Experts of a small language model: a softmax router.
Below are experts of layer 2 (counted from 0) of a mixture-of-experts language model. Rows are named router (the router's row for the expert), gate (a neuron's input weights, with its number), up (a neuron's input weights, with its number) and show model dimensions 0-127. Each number is 500 + 25 x the weight over its row's rms, rounded and kept within 0 to 999. Numbers have three digits each.
Before each expert's rows: "comes after" lists some tokens at least twice as common just before its tokens as in all text. This comes from a sample of Wikipedia text that the model never trained on. Tokens count by the router's weight.

# expert 5
comes after: " ", " re", " de", " c", " p", " con"
router:482480500488480488534513509483520530497505500492482498474520530471502468492474465504494475464470519512497493537527476491481530508530482506540531523520464472516530498516476508502470453484468551529498519473461486475478496485556531477484496515488496469495513554537469480444512495510478551502513528520490473476480531480499469442518518508475499465485481516522533510451533523507522539517457
gate0:495492500490476513496496492485496540523478502501520475459486488507476478491508509492471510491472506532540466472496443480523535507520497503498483497514492490485528470519453515493478459501508517519459544476503459495480480460513516507475547470505492490489514506458513453536481528532427466487523544509483526428515521479485510512514465482476509452497514487547498531480486535522491529545509
up0:483493513466466506515505544566513481507462498499448477495508441483508509475522519494532500550488493513537509522524478511499505516506497488512431463527477493531502493555520504465538500488498513512490518478520515464474547455471514498488525512494468525487489510505505488462512520474524437471496481469494491480467511473490518503568521540510474495513499481530483504490522472521493528481524
gate1:490508523483498512500529523517506490499517468545500488501518535489460511517467521507501518513482500484548515492511508496518535484528528508499495542507496486521518538535516465518498487512503460488505502478523453476486527537514527489509526480473520492483540483472482457505488507541481514522469528496488509497495567480464552532486426513488430503445514536518527489509483487469462483550499
up1:462533552431521512536480473488518475473504484493462479519509492495493530487535507468496503507474481511496494503510494452526502448536493526498544484519508474525510537552505478501521490485524521494495519481516493485506495499470494513517502497468505487522532508462461561485497542500478544507483454522535478503520533487492519510490465482522484475447484508496444489514510443505495531464527
gate2:484511559498513518504490513527509504501523521472515462486536482466498490479492487451479434538480518515495450490530499496496498482501506526522506530557527517514537493521456515488457466454474477508517528454493460495498484531557505455463509473476449494472506515504455506506530491508498472499490487520514516495477522484556531508514541534482497501489502483538532504477497525515509505520514
up2:490510510485503512501522493526469470468531518464533474520521499496499498498504501432511481543514525521453466491501510482512484504478520516491512504510505507516507508482485521461469503456501502525511508492499498500516485526566513446479470493465425507521514521489468480503502460506522463489474504483521515498496501511554502522519533508471505530486532422507544498479498574512478457490495
gate3:479524505499491463514533513503524546531497523485496506454508463499507456520477453499489494524491466473493492509530496485459544492556478515496518512504446479490545506531468484483501514480480522487496511475492492473481476518534551422507514466513500511494484527511449501507492477488488534522501526516460496496478535467498511479489497500521496438480477505536556493491540517507502523534471
up3:522524517511488533520505535533494482483516527516496464489506475481509489481508490525429472491496489505501503471492471495489475500529473463497466468520515461502489481518526498499531524512483496552470531473516504499512470493473497525517525513507494559516451516493511509432528544453509507524527434492498447460489517484496511515479520520501490505540504483498440512551509465508477536510503
gate4:526462518513473492520521478514540553475527500466509472507510521480487491508478458505498542476493488525521522526494492475510496507526520532507501470508492499480508496500481510466470472504456518464511534490471486487463508492514496502458518468497509496494538525467465480508549507572471553462518498536482490495508507499544551512477504521495463506502461476539525530468475469456506531535532
up4:500512516460503477507515481470519563498522498513519531487491493493481480506517497484518441535526497463519505526469496497509523459487542477567491529499499546476523501471506497491504496464467487491512494507525491458482487518551491534498505449468499508473490517492492506470533486526496540510460520517487550491471543495512509498471472478465494486508514554506526475436485512481493466534461
gate5:502505504474478495521564491509496489498522542547471498470505481438484492507522468483519484528479521488508517531493502467460537487494510492494478540509524516501539485504448484535458508499500468536503516462439507478498510537540519483485482450494519473471530527495470532545521474515459523489504532543498500497494540487517512493488460509500500467471528494548518500494514458467520500519509
up5:461526538452488493521534481480529507512488515508504521503492506488494514457521486488526448481470506487479485465496501457475501493535488483537475545510501505528525475498462476500504537510523510484520507466529443478481532501489506475513511480552506467465458510462482569525496528485508486521520519516487472503516541458540536499491505494514486452490497521512469516539488483473503540511451
gate6:512476531530477476545509486489459525508515487508531510491532488494520489505471479511494506500468506519505492477525464505511503514472487525490470511530504473463514530505505527498502480477448499515457520501486445461532481475542517488497543483510511459474550508469457476532541505517440538506548474531505469467491500488521469495475482543491494526488474495524474513470514546499483554508527
up6:541482499494471482527516523515500551494530473516510520485485476514513498506510471488553447555505546483538533500486492474516509489490509511486516520525469529478526462471507514544505474433499500506494505491496534468499518524517509483514465505501511503498527552501527511473532484543500499519516472539494523495457531491527526519491497514426466507490482488543472480478511466488530461522532
gate7:504495524506535460483497498518523524514490479542508516519514459529550497526491479484486496523481530469505505497502516528476501519478513504565483510538485489513498472510547484508493465454486517469495526488429511508508486469533514464479535488462499503448507488522502482516560503483491527468499518519464525502478509477512509516479580500502514518488449457495494501496496475512519531510559
up7:427508512506480475508504530536521520514515457494494494501550496503449483500530553465456515516544494483509527493528503485524502505484470460495487483489483465507520490496551498500542488493503512538494513479474495487500486521556518475529553447473506521500505560517487472476447491509536517510475448511522475493507499508483480482497472497528503526531479484512485501530523451503473512502496
gate8:493477520515509499511566480503507473502541465555477536431541477457517462506475476485533502490475497503507523472529489486474515493511505508473513492516544479507519540514501505547457488482501504517465523489504538477511537491507549480488504488467497542478533520475456531529506478500494526495505521484491497486491503456483490487501456506488510548483450522528530541487483501529531515511523
up8:481514493484536505515516483516478501470532512596489533506498485497499481540485479461564493489500477494502532516526500480566499499477512553514520487476479508527479523460495483547497443461492518523484495475500523468535540506508505506512466482481530519482538498489502523513466493520497564536502520521491501502492503490501477495514473501488509558468495527514516453461506491485517494498492
gate9:512514516490484441529518522488477538543531528493534513467489517507517483486488489490516458530468568513498480511470469510484559482527487489507446523540486488504546519507469474479486475491503504503486559486464488498473496500507523505485495486497485487438493516486525499489519461522480462511495481506516514464484530478540510526498478495501487486475470468558490524463505475478510507510559
up9:522518473502497452499507537489455526487539486467511522530462505525492506515487487481493494522489507478513476499466494503501512518495513491536487537519472498490501494489502479472526466467497501526521518519486536506500460500541506477489502450445448473489511506507520432491507476506513482530496481464550533493491516494541509520522556486482498547512508440474484492431499535536489489495539
gate10:481471481507488489526478539474543513563515496465528490469462502489496478506479474507458461476480506526480485508499475521526491456494484522498541491545518498506559480538483511487501503505505513536502524514547466515498477510511512511519499508483464422460493507497513466516524499517487521500536523523484532467501564475527495526504502494466471488480478510531485531525488493563500517531497
up10:473523533509478502480500504516492471490435500545506489494542466469548516461471515484497544539488501532524481485523500473497525498545502485489469542514491497528518531497513525482490516528495486473485509457480531480470505504539507477468537539545514537514495499473471543521501533486550469471509501483505467493485466490520536504510523538513494471488477452511531556507517493485510525508475
gate11:504459538499495483544543514486502494503475505503511509472538506477468464485474491503506517460467526528498491513512487531489517507515513536510484504515484506484509489487532518507456487517471473519488507483454448478497468492501553503450530435471455492498502480460429480553504533514479516490519518509499494485508508476538496495524468505506465496495469519498551529463481540531513533475480
up11:541522492519483515560491543526520538489525497504510489475474477478530500474504490549479464596478524520548496482528492489513492444496484498459492518535505489461522499474493516512492505471526441487482521487557539478502508512486515489529499542523516519492479522451517510484511508531534484491523483521514493473504510506503522534480516544495493499483484475515470473532487457497502497502502
gate12:533502503550478529507537427483504501501522496513487541501528514488490505495513505563509460482472517508493492484536498456454491526494497521459512536505533478478522543516441497514500492508422470495493507473469494490467517509552517487501512499496499493495514481480421520522493497532511512530498499474515441498516499499485510510505516540486469536489503509540523499492478535518497494515496
up12:505541472506477477525514476498533531496469493484471504499494478481546500460527461483475508541471498494521458503506484499528515490515550509452479547503518493495514487493457524506471515461485525491499513482540517472464514496522523467493488498543480514477507543513485547560510495519492443502507497488476502480480500450534482516468552520520482467493521459497522508448484518472501510532475
gate13:488486492523485436550503490484501539537512520479525504483513433496500485453482492510502501484494516493503504502503485489499577488511480437492523488499489480504530500482538479498462515469474518515511528460486507430463511502523498463538489475500501524485523489469519504493503514491498501475510486492506465477473526493485496463454503492531508541507452476510465514497511509442532532549486
up13:538483536537482474473488476494508523556482509463521495485501515495482527504494497514459470508481491519505494452496498507489516543517522515507463523527492492511521492515497505493486499534494451462495504500465445531504510492485471507460494524541511474478455505500514484576551523496461523491536518533534496496566536482521508517504504530489530524544490503482487471481486497529511558518509
gate14:511501469490497467482490512508528526519500492511479500450526496472519463497496513480461491489482503478505501541517478462480528538572497498509490505531491495531513495536483502494505502509482483517494540504522481495463521520547527490432512475469466480490452552471495506514555516486476493489506511508514490468465499456504477502479491492520491505526481511527530571462496513521503573530498
up14:509492522529454503514542539489512547532478530499536491521491510483483522495474469534517440520478517524523516446511526480463487484494492500444516490525525504467517505549526524510460502523449492504482491487453478507493484506471508481504485513531507510475508487535497510491508496534520511473526469520518484507534524474491542539459530551477513486479480462518497492553497509497540479522528
gate15:487479516557456496497494519507475522520502485544471465475524474513464495461512531499480491554506505509501475507532458515529487537548516538488496493517480489517503485531476515450502493507515525501466526479513496497517492456505510506467531444543477493475516502505456532526506561516504479495506490517460488473482515493475526525519520520497492515525480505513454534453492464486489563516482
up15:529493534488542470507500516501490540523547466522512545492497516496470490496504522471541493476476485497499488519510501504542519490489515510528510526492513532488513476456460469489450452474492507526497512462502460498540454496510483493458506446463500453484495506488515495514510483537432523490503537522514541506503548505533529500509522507461488512493468512509477508465432476490498486507490
gate16:480477510468505497490551507483507502532497493502513456495519516501513480495485434495497492506466493470539493511551482548519530503489544498521503492506477514524499517492547506456455488501475521546466539494494492488484504523535521533455541487471486509439526502479467494518489497499508509505518466492464513472477532457520488509516527497443455500471453528507544490511483499522511514517544
up16:519517494513475510509476463478476469516463494504522495476504484506496490445483546486496524499496500543499497423496474497498484477526462438461485520503511483524516488503501473505494545537502461508495507496511517503472481503481527488530553573555496498506517462475489522506479529502550468456516527467495470488501516500499483515473516515515486497488486477484502534568536492490496509491460
gate17:513493493483516465509454523541514489498509502444499467440522493485508493490481503445503531488475493530534483508488513509492530525537480505502462491544500499496522482496501547477490530507529491487526540419490503499484453526552507493474497513519436483492481515516491470475565511463513510509519517515466506510484510487537502531487532547497495469513498496507490514492472511512478532542478
up17:497502495477539469468471534513495476507546483454496497471501493504499524509502534476493506525562509478498477556509523517499524490521501506556410501497444532527499526471470537462491488508524500476516499472491502493483475496529495483496541526504475484522494517488511437460539485494508474524466500509505519532509496534517461496508493502519512450515500490480481495452479517516475525513477
gate18:530561558485457503502493494481504529529529480516502538483484478488495490482493502488505467470455486500491508526542484469480495521479503500461491483510510475523518495572465516524478489495493508521497508479517471513462559490504533508443511441481492513485512484520518504501512492508465548514488488523453509486485542488494493478497448491518450539471512541529499475461509487520507521523511
up18:438474509522493463524535545521500509504523476546513468503529526519485493509469487456582505515496534514510472493501493518515529479503530510529553560494485498479544471444518510520495466451516525484481529487493518478527518489529509505486500468527505473489525546459489488505482483516524522509519472495512476497502499493537469509500493513458517496474502470501550493489486459478509482511518
gate19:494477520504505468492531540441488493519530528560467512484491514492485495515526464481488453501476507522492501495481462475518492515507478476524505537472523508497512521560445470499488525493516484526517513479504448494517541479499504469437527471463522473518496506493479455541495517500474532546474503474452496480502531471488549489507479511519501497482488531522514506470491507520484547485515
up19:517504500531510493514495483532508482538504486512498470505486499507499510479487552529423523527498518488493487468512446562525488481532546515503457536518533485534521488495524515534503538521486494526461503498484449522488486474465522547524505523487451550484486528476467485526499518475523488461528475507520523468515479452510517504478463493476494470539510491502474496490517489518518528499518
gate20:509497522526498517491500523535531506552499483500506509483503561493512511490502538485508492550487542475440504522512506520472520513503503477527447504517474500476516471495459469465485459504506484477493539499438464500533492530514497477499472511524449539464516539496478479502510497515529461505518554503504517521498550487512454503498555510474496470504465490527506514541476491507480519483473
up20:483530476461499488484506499543522554485553476512492519482501512496498497547495532472499523489549465498491522575493502496511484549515484519535473468489479505480508501507485486490525450466513510524496502475487509490490538515573465487513486471440483526520534535504516448476508509498466519553482493490505506517483504506483484478517461486497538482513494532506489498451507490487463531495496
gate21:530499486465496482510493480496507549534505470487510506496509542476520489477469483514483507503462519505505523465477477503544522469524478493471509534555534453540498446506515475533492492473498467526476529475519495490540518495451525498450481534502479500490520501499508510491500568496459513470561544510541508465482552488483538520497497504456498482481489491517473524513490492513523518508488
up21:525488537521474502511510493543504490503531522548479512483470481498512499493503454481517479473485504507518520519521486503485512498487529526524527500510495546484515490495458526528484517471476575502485524476502480491518493463466496497493508507531508497461478480518511492574554487507525507516548490517450511492445515468556489541487501527455520494506460510523504497530487459496556484526497
gate22:448509537515522509502482499471497585509502447494488465499490478510500492476467493489508487486492503498497510477567486495503506493514533499524489548512507491500517442498500496502468505551506514477504546476533468464492493471525497484521503498563545507481483509485469503517476470500467483482523519495535518486511545461558514500491508524490483438526483499502519500499483506525499561504508
up22:514495493445506463519517534455536499510502497496477516470512518484517481480491441494561489489469501474522501529492495492487543444480458531483543486490463542513567511477476516473485518494513487495511499472537473502465536495542507470509504514480517480484532502470470476517486518521503502496489546518460551497519506486477481501499484485510483465497477511521536508504474519498556482518455
gate23:490513490504503463506560479489516551539512487456526463451526479475528475518477441498518523532466509511500531509517511508474537521510509532522495516509481469504534531529504506480486495451492472472492530469492492444509479527507553471477489512528496518485487504476450504518474469509484521495540543496488491490459547497516537502517520497486522523486491507543549501492504514482497547514494
up23:518486490504522456513514487483501495457536502529487511491467510512518460519505505478560456530472512449499489502515496503498512471495540517492548498498450558505519493475475515519480496491482531475485520509492437472516520507506517483493523455510531483472509512505486486544496479564492514553498548523507520499527506487522474493480474484460487498477495519540532451486477479466523476534522
gate24:493509496490492503520500480485516516512519505529470467433510466466501464490499489490447478494484524513524506502514466458494539501552459496516463485519475447504516472522459480541460481475473485492467519445497478495460514462514540454512505520519489503488481553499465496490504508485513500506505514514501485488461526488507496462504520511499482499471495544569512498512529504481478564507507
up24:486492507518487453496507527507506540528466486491550524536514525493510485467467490503537507506472481509480504465498475532503500484500520521475543560539540536486543506483510530485488498512487518476495534496490494450522485541509514517462519505522508501475520492503492494511520503538463484488556531490484502470528508464530505552501504529451485489479485449474518512524446516524539470522463
gate25:561490535490492519541471540534503510443520513508481518476469505495514487504487514490548523504462514498493489520488483481573505455479534527533519505513518549535522519497528487510487480472510508524478513478458523477523522474498492495457500472481490484489489528474528477526536510494540529479518514540471523489491501496540486497509555512425496476498469522507490513471479497505514522475521
up25:521508455513496510492492546511535476489439541451488498502508467496539505501498486536441510570533483479509495517476504494464501491514538507489454529543518528520513527497513533483511502438516487484505508483498546545467519483505513524480496559493474480502490502482496498495531481487520487488529486477531482492470499487512521524544520554478500498489530456515532513465504508526491519505519
gate26:466493498521506500483507520491494533510499498494483494457550471506498441478493527522453477487494466522517466484526442510512499523512468509519474497539499473497507467522464506530452460490493491540498527459473474460488514476490532505474513508466471495472519470481474491498476494471505497450505539498461485453496535469531543496494515513512500513490487515525494542477504521534533547510553
up26:507503530522491505525525482499526492511489518525519428496483499470532513467463463492508512535475525509510484511528494472500548461562502486466504516524464526489532493528496513471517510549484494500467548492488492510465490511528489512507488514507524518476464564527496514509514502520511474533517462508533493480518508444503479540500499518504478496496464454528529512517452505506559513495454
gate27:514501494498468460555484542518498532542517533547503501460499529508466498492475510505514466491466534473500511522494473482511531513503523469526443525550512537505526511526460550496476481530505482499508551447444487477511482510475514488478510501528503449485517541500510469489540550517494511512507519520504501480491499456506520508495513528473486482468469482524493520479471515507493528530519
up27:538537462495537466501509526500456539547533512547482490506457516539521514536474493516540445481493515465487542544487516510492483523489521495563467503502484519527500499513470518554487485502516470523510505487445527462537474498489489514517494528488509490509504467513511483456510514507501504523484511493519538510484496512513497497444535490454488502454507483513478496460473507525502501495537
gate28:441507489525518500524518500502512544513538470458512521493500507496504476500525509495503475529475542526504548459528475463485553504547484531520484503559487527506524522552476498522505519510473508535471524480466459467491489529529526484477517450470479485495506521507482481509508507493476521485510494539527519476534510504521480519508461518526481522522498488527512522484549454529498548520482
up28:496512474506502474536473523467517588491535449458494511502481528526502516521507506493561501531517493522529529540504504464492526488497525539527447464520491529492513493520496504506504457468483535519505517533479503485502485509518507519493504489475484467507534488508528504451505515509454483504474454528548519497516527523484492536517482511496537533505512512480491476453506486512477506510559
gate29:537472517549474494528475471485522549532527463500473523507492441498537486489506442510504486513480520512503486458492487503490510495490536539463538537548507475490520467501509498518514497485493531507474524504534495494488504510517545476466526499495493510486484496490481504549528495482524535507571493520498482464447493487548475469500480511469469511498485463518495484474521471503503528512554
up29:529522485534495510518486509543496567494576458490496527534460470516482517524527510499484500518507511491486456490483502507518484500462517517476535508497483492515479467497496479521502501458510544529511490514495535503473480502545491477476502449473493502504524515529509477531502474514496517543501473518535445495455483498513460494474461497444478528521497463504470483461496451470511505519516
gate30:478469507503499486502459494524489536515533490489465480451479435493526496483518532485507462485484515497521534497493494480501516462487485488527480496524504448478523488503483464559455500450467498541505529460497502518509504482518495492476508523490496500482495494485494523494546507471509500540536500514480487496467504484541500501553476507463467514495469485521500543480462510527568530554479
up30:505513488461498494509485461450527488474483452533503523498500473528511499453486497504491487490463488534533493480528488523545479507518510512484539517498558457511525448498505519535462489503499501542506489478503523482488460480482489482521486500510443526491567504479500526533493518511509464475488528530501528498468496478517429496510514494499554504509535539514495508512529556506489487516484
gate31:498519550487480484486527529483490508524490488484498516444560502466501448504489459540486495498472521480527492487543499484476551512503503493513521500547514493537520541537494520494506482510453509499463509471512488479467506517521566479497511469420491493509503516481443504482520498478496535493489527514455511474492516473489498473502508501490479486474480536525509509488505523486523563516516
up31:514560533467511467496487485472486480526501453491465494485534486477492482502522503468529524487501528488526458523512494511537532557456466531520481499506463489509477538497498525498490489478476502494490481496484488491497527501525516495528502480458519467500491520465496540462489503487485484509462522524487551510476471530480466469533491461488502475485467562467451526472535464459508522495497
gate32:527469537469490442494545538536516487531558453500535509495491503475515502511481493497482517479487526457543486515513509509431550529501500480497480477523484470453519463481484501510474476500501504490480526468503470511466468518509505496469477483447500495473490500485500487484573496530498486477511496511484533492486535520473547491504521478495512481514527544512473542528501484513505515494472
up32:536492514479534456499539454471520503520564461535512541505495504487499479507471494483522517485486488468493494563515483530545518489484552553497481527514476495470550502479480542481476471497478507483476524493483490522519472502522500497491484467501510465458506502493476501533503506546467506488503518489457534491496515503497474522504458468484514482517472502503527517445475505488544473533474
gate33:489503549487479510478509557527508521547534509474521500453499491466491487506508460519495461460468476562546509488509476475454530520481478492501483504549508472481542519509483495505474519500480497505457510455511443480499507517499534502466518504523491501501498498512493501449522475482462523529514511540491484476470536493496534484500505516499519494496509547535516488488567478536479502528502
up33:493454486558495479508508479486514543502477501499518471491522482482558485484496483484494501556485538486461513493524505501478481454509500497452512536543532481513535510512463500499498523511481505495526533491488520504482525489513501468485492518502474502464491510496465507559509514530540453451525514481486473497507518454540489522519538519478468487493458451528488541522462530493526532518524
gate34:539550491540450473560495478491484454499460482479475492503485484479502517478492485497509543530451483521486473499487509529495508473538513537457511552522507535489511476484484486475462503469487494494519511518520521505490496510535497513483495466509510458504487487508499529492454512483511454488555493536458487493514496457523483568518540524513496523480476458533535509484492490494502519487477
up34:550500510522486464520467497489503499505487483501492496506496492511521501495509451462513497519495498492495481472473494513515510468517534517463498557512500566531511427460482496505490527465479556493479498514575511483490486523509503516497429480528508482485490515523501529526497520480534450504524553522485516498505519491538506541500508497470515510500519449497536522481455495476508503476484
gate35:475476504503473499520532478503509512524514479456545450492519467492521487487474483472482516521436498544480469477481500515557504449490523534484528556511486432499533504492514475525448475469492464496481546478515521452489488509524527476497481476522479476506515528474477511522476484503478515475533541507497474483483503486523460489496482506497486525498468452507517506474476479500521493515486
up35:465519513504484504478515478469520513530468496503487473510524453474495499469471489539461510514540502494500512474501500484486525502523422471521463494527516449515520485508515529523517504481508495487504531462504496483497473503470504509509506577501476522484491482454511540461495516475513486454528459459529499497485538491537543505505557528487509491496465475500457513530541505493489518484466
gate36:433464510459484444516497518488513521566514496480479497484499464515453470496505474460501476492478496516529519518523474506503522524533503457547518524509499494539525526515520491528515496530470512499449529472480470486490446523536536513503525489477481474480515513525470536482517505514490536495511508537476521474479533482571500520524470499506486488514481474517505499507513517483492519543501
up36:555506496514488548522498511513514515470477529533485485467483473501540502473508509542464494536509495482540488432527496475469488496527474456486494504520519484517517477518484449541507539507509476508502497494518527488468520497485509466491533551543511535528482515460471515481490516490545465484512513496505469486490512484503552474485528528494473504470509487545509523565538487496479515514502
gate37:502477512536487501516516504527520544495457482455486496507504515522491500489529494505517482442474488468442484516498501494495524519480526501501520490526553508527525525498488521510509471495494527551476540489477483487522444507506490483477504502470444474459535498537505476529576532543516504511514498491515495499516481503483518497476538484476501505536486515530482545500432514532472504540490
up37:519513504468516430460477506551472505496512478488489512493496505504481495499522519453530458425532476508488491523495524492516499522534484466514546497472492484471507467495455455472498485455555503476495497482524502498459484522529492473517501468495500465478514533555549471482481516510466518517486496495493523500483524517503499501473488490512495503464519512517492520510503456470494490537441
gate38:506479489498463538535548472509502462514513464530480469504515467485480477501468472526483524508454517510497493466518458528517510479511504462484500519544506505484493477509469501483500508487471518471480543500528482492474503526527554538495491497540479549497494533508496563520498523509538543492534506526474504470499513470474497559481489500462503501477491477522535543534515494487528508515552
up38:513522502450522510503544478523487472505514479535502546504509482455472450472527487472551520496486496526497501463488432526543533495525524479458498552505466498516498484522517482495496549468449545504470534516520477498490521480497543512483486510520520534505487496516504535465474541518508503500488511482475500453502508484483490542502489518494490504480512474517534508530546507458487474512506
gate39:485513524523459500509503492521487478515506456504509491469540484494517450466461493475498529509480525544501491489527455508520520462526487510519484537505480493471500465487454467495517532531444454516436547478515469418478486543547542501501528482533494493513493496518491482494485511497468518486525494499492499430483514483501503523485493516518480520523496492515534497510505497488496531487498
up39:484482508512518500495485492491510470568477503499485475504554511471490508482462456527457549472500519499488487501473512509500541488531478500484441516520529471539517510499517562475506495515511500493506531476493488556518442475497493529495479551537450520494486520460512499436494532467494494474544501516529470500512510496527498515516520528511524468519492475491511510499527520534503513497472
gate40:460507494518498461485518506518505546470535511479518545460497528463531500509508515508514519492452497487515495519507471507531548511523494552555498508503489522502540502497477498493471498464473482501493530462495474486500511552530483475461521480494535470469536483511475479503475538525473489508519549503498509490489545470461516477508482526475481480483466537509539478498464493497533558535490
up40:443543495511534488472488496516472513495493485461500484519520544454488489510507497468473549472495497496459523519492481520492539538510519525487465476513533493483489515513518532484490446505500507529492533462439511539523461498498490542517472535491484495467540477537505466465508518505491478510499465455559513493521503511495487509548501506468531493519541485497519474485498495535516496464521
gate41:528542509485451516594507465467471513514513500493513455477520505512538467483474513500485500489485523499512486478516468517524464499515483490539475489525507507539521485508515524503512502470486452482489536481502455471506507486489532503485514508479497469512451498488460526485507504470503502441519498549497482468541527483491555519492509504484502504457506480538518494479540466478501497548518
up41:527536526469536531514492514483467486512482507468534483483482527501488503501459511490539452442504478493462527485454521512453497500463467480502492493508518511540532487507477503487493473459522499488504520480470484480521485492445513512485503526482502510492479458520495506463525503452477510464496480506510490493554552513547540550458563494484503482481501518496507528486510477538499477497483
gate42:520503551506494525503487498537509507479505474524523546514522554466504496502532502480568497529450510540495486483491474509504518538489530537494481527519514480515511538512524483499508505509474513520488526482479485483556510487496502500495537449517463542492520482448485501541507504587486504466513491508533475477508518468531492501492508515492485518530487513549461491507494485541531502479522
up42:514489480511490498508514541457492458512493550482472506475490505489533510475497507542498442461471481454485499477503498512472520464512517498497506542510473527471506490516453507509501528550522449465479496480523495483495479530448529482444522516489486481496498474532475499513517516485501529504485567502459533490536485502512523495471500507514456510446484527515529529525482513540479522517487
gate43:548541522460488503556557494485528545525562490434497515502521477471547503463512531502519480510491526537519508496494473509506536482509485574504483510516505498536535468512505508520506478459505518499474510487475501516524489488459525519501519516481530520494500500467487505476495498546498498443516490525518509478514543467478494512515489492519460503511514492554465499475518502511498477502523
up43:492506510534468504519498507452478472507484507555503478492537494493526461464479502512495478503500537471546493431499476518488519509536469466514490535516525461476490491512529513544471537510465493489488500488492499464455475490501510491505507522576496546497465539509479488487499489500523512488519505495493483480474474471491494461490560517512512501533506503488542518576513490475532511503494
gate44:497476485497512466537525496547533519529494480513529476489497482497494499516481494510497505529471530489499490508495488518537507520538472515493500525563529499486557515473505511468480497483481529509472529496492494489494451519572513501495480463518482450459503502523495491492495488504506467491501502519516516470474542472587502550512482542477476513503454473534528522457508485529526525477521
up44:472501504528492510509485470495497476526486542505516514472538498463511501492494485551446515488487483538510522490516493502499505450501500486464493520497512518496496525541488511541481546569461486485496505446480499489473498492480516501488535529510486532509510459464453500547471525501517525481551519463463459493490473495446507509507497514527512529473501516510541550530530536499524514522478
gate45:534483510527495481507493513502494479497536466492465495512523500484496477511502488504531493523453530505504473469566487499477491504522495521525499517540554547471509487504500473531480478496492455494473501507459493455520497538541521474478545543508523492484524501461486478529496527487484531491526517557516493496458485495559511479555516518472501482487452467534489500508527510496518517472549
up45:536511497492511478496474503472513488476511542488515469477507514503524472475504478516431475495484523512490483498521484444475494501537526480511486537517510506512520485491409502516519505509514461517480513500559472473458502479508526457529512525502492471494501495464497516540494529480491485444478498542493486493480514494509485523496524499516494460480521529509459504457436516493472543480531
gate46:505493507476483480558508541505533584519478501527502536471484490493506491485501510504511513499449510520484492499535458473526512509546490471454490506562516490501526523510512533486492518475464542511472534502506465467491536508515522511458509475526484480478479580488496523488518491493526505499545488498503501475486490490495474543504520515500523487477465496539499559494518523526486515514520
up46:465492493488504485504495513503496517525483560500512493514493530502487496503469510506521461526508524495507528456549489473461498514539475469472481477551465512566520512522530516481521481534510494526488511484481499499497497447480490509493491555508496542491491540548523498513477523501511515449526518503511509491533515448464505512501543539534523487510477545511489488552480496511519552463522
gate47:472483524482486523517488510460500522494505503555515504462462536470500487476466522505530497508474505497511487505524449515517532497500518477490486510532496491487520482532436486493522484535449492542470534481496493465471518495485492502471552495516496478479529495519498500533510559534466519480518506469507524456479522472535520482530487546487470505510463533524477529487499480554506532541526
up47:484508495469541532514481494476460530485496496564497520495448527519480521507493538506536501465505487494500525514496478518526489531481510465508472491498518463489492473542452444509531455490485516559506523528475519490520481472472467539479507490521502480475530489519535493486464523502458506479487453443538520492481540491512475514509517510496476511509497518496474492473530469529478524501539